Weights of a small mixture-of-experts language model, trained from scratch on English Wikipedia.
Size: width 256, vocabulary 27622, 51.7M parameters.
Experts: 32 experts in each of 7 layers, 176 squared ReLU neurons an expert.
Training: a variant of Adam for the experts, 10644 steps.
Below are experts of layer 2 (counted from 0) of a mixture-of-experts language model. Rows are named router (the router's row for the expert) and show model dimensions 128-191. Each number is 128 + 24 x the weight over its row's rms, rounded and kept within 0 to 255. Numbers have three digits each.
After each expert's rows: a language model's description of what the expert responds to; "comes after" lists some tokens at least twice as common just before its tokens as in all text. This comes from a sample of Wikipedia text that the model never trained on. Tokens count by the router's weight.

# expert 29
router:081154148123174124099127146102110099116085158119106093120123129129161127137112128160127149116107128094134113132141117115129145107148133157144121112102109121124139129127149141114144147115105133
It responds to: Adjectives after determiners
comes after: " the", " a", " an", " his", " The", "'s"

# expert 28
router:117140141157148111141133137078054104143113109085134147076121086102148132078100159134118115181127140116112093158155154106118172147121140164146126115118105115123122160136131161141119134131117136
It responds to: Common head nouns
comes after: " the", " a", " his", "'s", " The", " an"

# expert 24
router:116138164128126126130116115125134097144083096140127109142117138144149122100155122153139122112087131063146107118129153096115109098119111110175172079131108169101145137103127155129082120133116144
It responds to: Closing punctuation, digits
comes after: "–", "2", "1", "-", "/", "3"

# expert 15
router:099149147153184115131155093124088104114105111126127119130131112112132081127127147150131101149123157098151138123107144163135133144157102119143145120163100093128118116132155141096146123113161132
It responds to: Sentence boundaries
comes after: ".", ".\n\n", "==", " was", "-", "\n\n"

# expert 18
router:103139161163120153144151102077136089108101131112151133152140112127119124147116110148107096110107141118153130132067141150131115131153157116157125140174121152120139096104155174106141125140144135
It responds to: Verbs and participles
comes after: " was", " to", " is", " he", " were", " and"

# expert 13
router:097109160155158111118168117108133137170104129135120142136127109129131093126109094154118108124136152115188134114096114144131144125146126125113147116150136102138132108113167160107114163185120128
It responds to: Clause-linking words
comes after: ",", " to", " and", " which", " that", " who"

# expert 27
router:079138191156118092112124107114145111159062138103154125096133067135119110138122105125096133129121190116167102130081108123142120140116128144118150105166085123118114115144171151116094143177110158
It responds to: Leading year digits
comes after: " ", " (", "–", "/", " $", "'\n"

# expert 21
router:098145145146163094149142122111138109166107098119131099148122110076156126093105107114139130180138169071113142095108101127126168143172138166124130152122123094130138119124147128113152107132149113
It responds to: Determiners and pronouns
comes after: ".", " of", " in", ".\n\n", " with", " for"

# expert 14
router:136152114144127077119152116138104097152136123072106116119119099113137108116125115105090125124110141114166098125117110106111142131142147130141174143140134118111146163109125132147091134168175137
It responds to: Table cell starts
comes after: " |", "|", "-", ";", " -", ":"

# expert 20
router:133164197135184119122132159131082073141067110127158124114110116069116107125122132095099099201138130113110106160127096153146156168136161108148152121178131074087130144103127116096129153089118152
It responds to: Lead verbs, line breaks
comes after: "\n", ")\n", " is", " It", " was", ".\n"

# expert 1
router:122171141151166118117120109100088118154108110153124100121148107124120084063121106127116088133122139097164107158116114119100113151165154144097124121133122130123124130141130113135086114131145109
It responds to: Opening brackets, quotes, separators
comes after: "\n", " |\n", ".\n\n", ")\n", "\"", "\n\n"

# expert 6
router:140138155170147133148165101157126119124116118143146131137160162067124128138108117141106140175132087095166096107127156124083125093130142173140188144135136097105101123145138150103116143084147134
It responds to: Table cell separators
comes after: " |\n", ")", "0", "3", "4", "5"

# expert 25
router:100142150144135130138180127146102144105097114117108147116128141132121115146112089076136118165124130111095141150165112147139119124141107141127112145150159115115102151149131162142130157134111120
It responds to: Final year digits
comes after: "0", "9", "8", "1", "2", "7"

# expert 12
router:172122153182115120158145130099116100187103116077134103135136134113135139100131102132080127133099168103136121112102145116164120146119139156132156134196121175129123149116160111126148109153166128
It responds to: Heading and line starts
comes after: " |", ".", "===", "==", "-", " =\n\n"

# expert 0
router:089149142142174102135144114117128094137090131143116122105122132108174139121132103107099130146082184111085082134153136101119119171108126111154138130152088069133118104132190147133111142117132117
It responds to: Values after separators
comes after: " |", "|", ";", ":", ",", " in"

# expert 7
router:092127184104126145168150133072119101134094145091140113143133119113152070097137134086128143145119140116122129120127080141118156128127151153189149124131115096146121114101151145136129121155135138
It responds to: Articles and determiners
comes after: ",", " as", " of", " in", " for", " with"

# expert 2
router:069104162128130140124148149122123095151056148098131127130120079125128079159101098108096096118082192110092143134124080098104140148135135134118159138142102120167115145135147152142177140139139128
It responds to: Dates, units, table separators
comes after: "0", "3", "2", "5", "4", "6"

# expert 26
router:107110120152140105137159131114115103139109123122115156128070123104129119134122085141107134112122121116167111132126149117104144160154165136148118142141136126122128141101133140140118146166104145
It responds to: Plural common nouns
comes after: " the", " and", " of", " for", " two", " other"

# expert 30
router:129099120155126131113084151119101109131126142129112117115138103103119115111092078094078165152137138122135132134132129116143144169112142155136166159122138120155145164131161146093141125118134158
It responds to: Infobox labels, units
comes after: "-", " |", ":", "|", "==", "\n\n"

# expert 23
router:111152143144136124110150145131123103166120148071136090118119100134126104115134100136142099144129156132142069118113081113094129149144149144161181134131086146145142153115162116146082116155145107
It responds to: Capital letter pieces
comes after: " (", " \"", ":", "=", " =\n\n", "\n\n"

# expert 9
router:082144151116138092096139116162122120137116143089165085137095114114125111110099089092146116177123138133157100142110093134109129145155171177126130147131091116143133160122151125150084142161174124
It responds to: Proper-name words
comes after: ",", " the", " of", " in", " and", " by"

# expert 22
router:099126158144134135101138103084102107150108146091160114135083135120174095119128108112131117180140135094168102144071126103149124135136126109146132106162104115126123129103130126120113131153106145
It responds to: Date and number digits
comes after: "1", " ", "2", "3", " ir", " tells"

# expert 5
router:127124165145144156134123153103139138142102099130120143104103085129151123141102146132128137154154091091135101132105092129151137125145133136131153102179117116138152142109121139128125104113113129
It responds to: Digits inside numbers
comes after: " ", ".", "–", "0", "3", "1"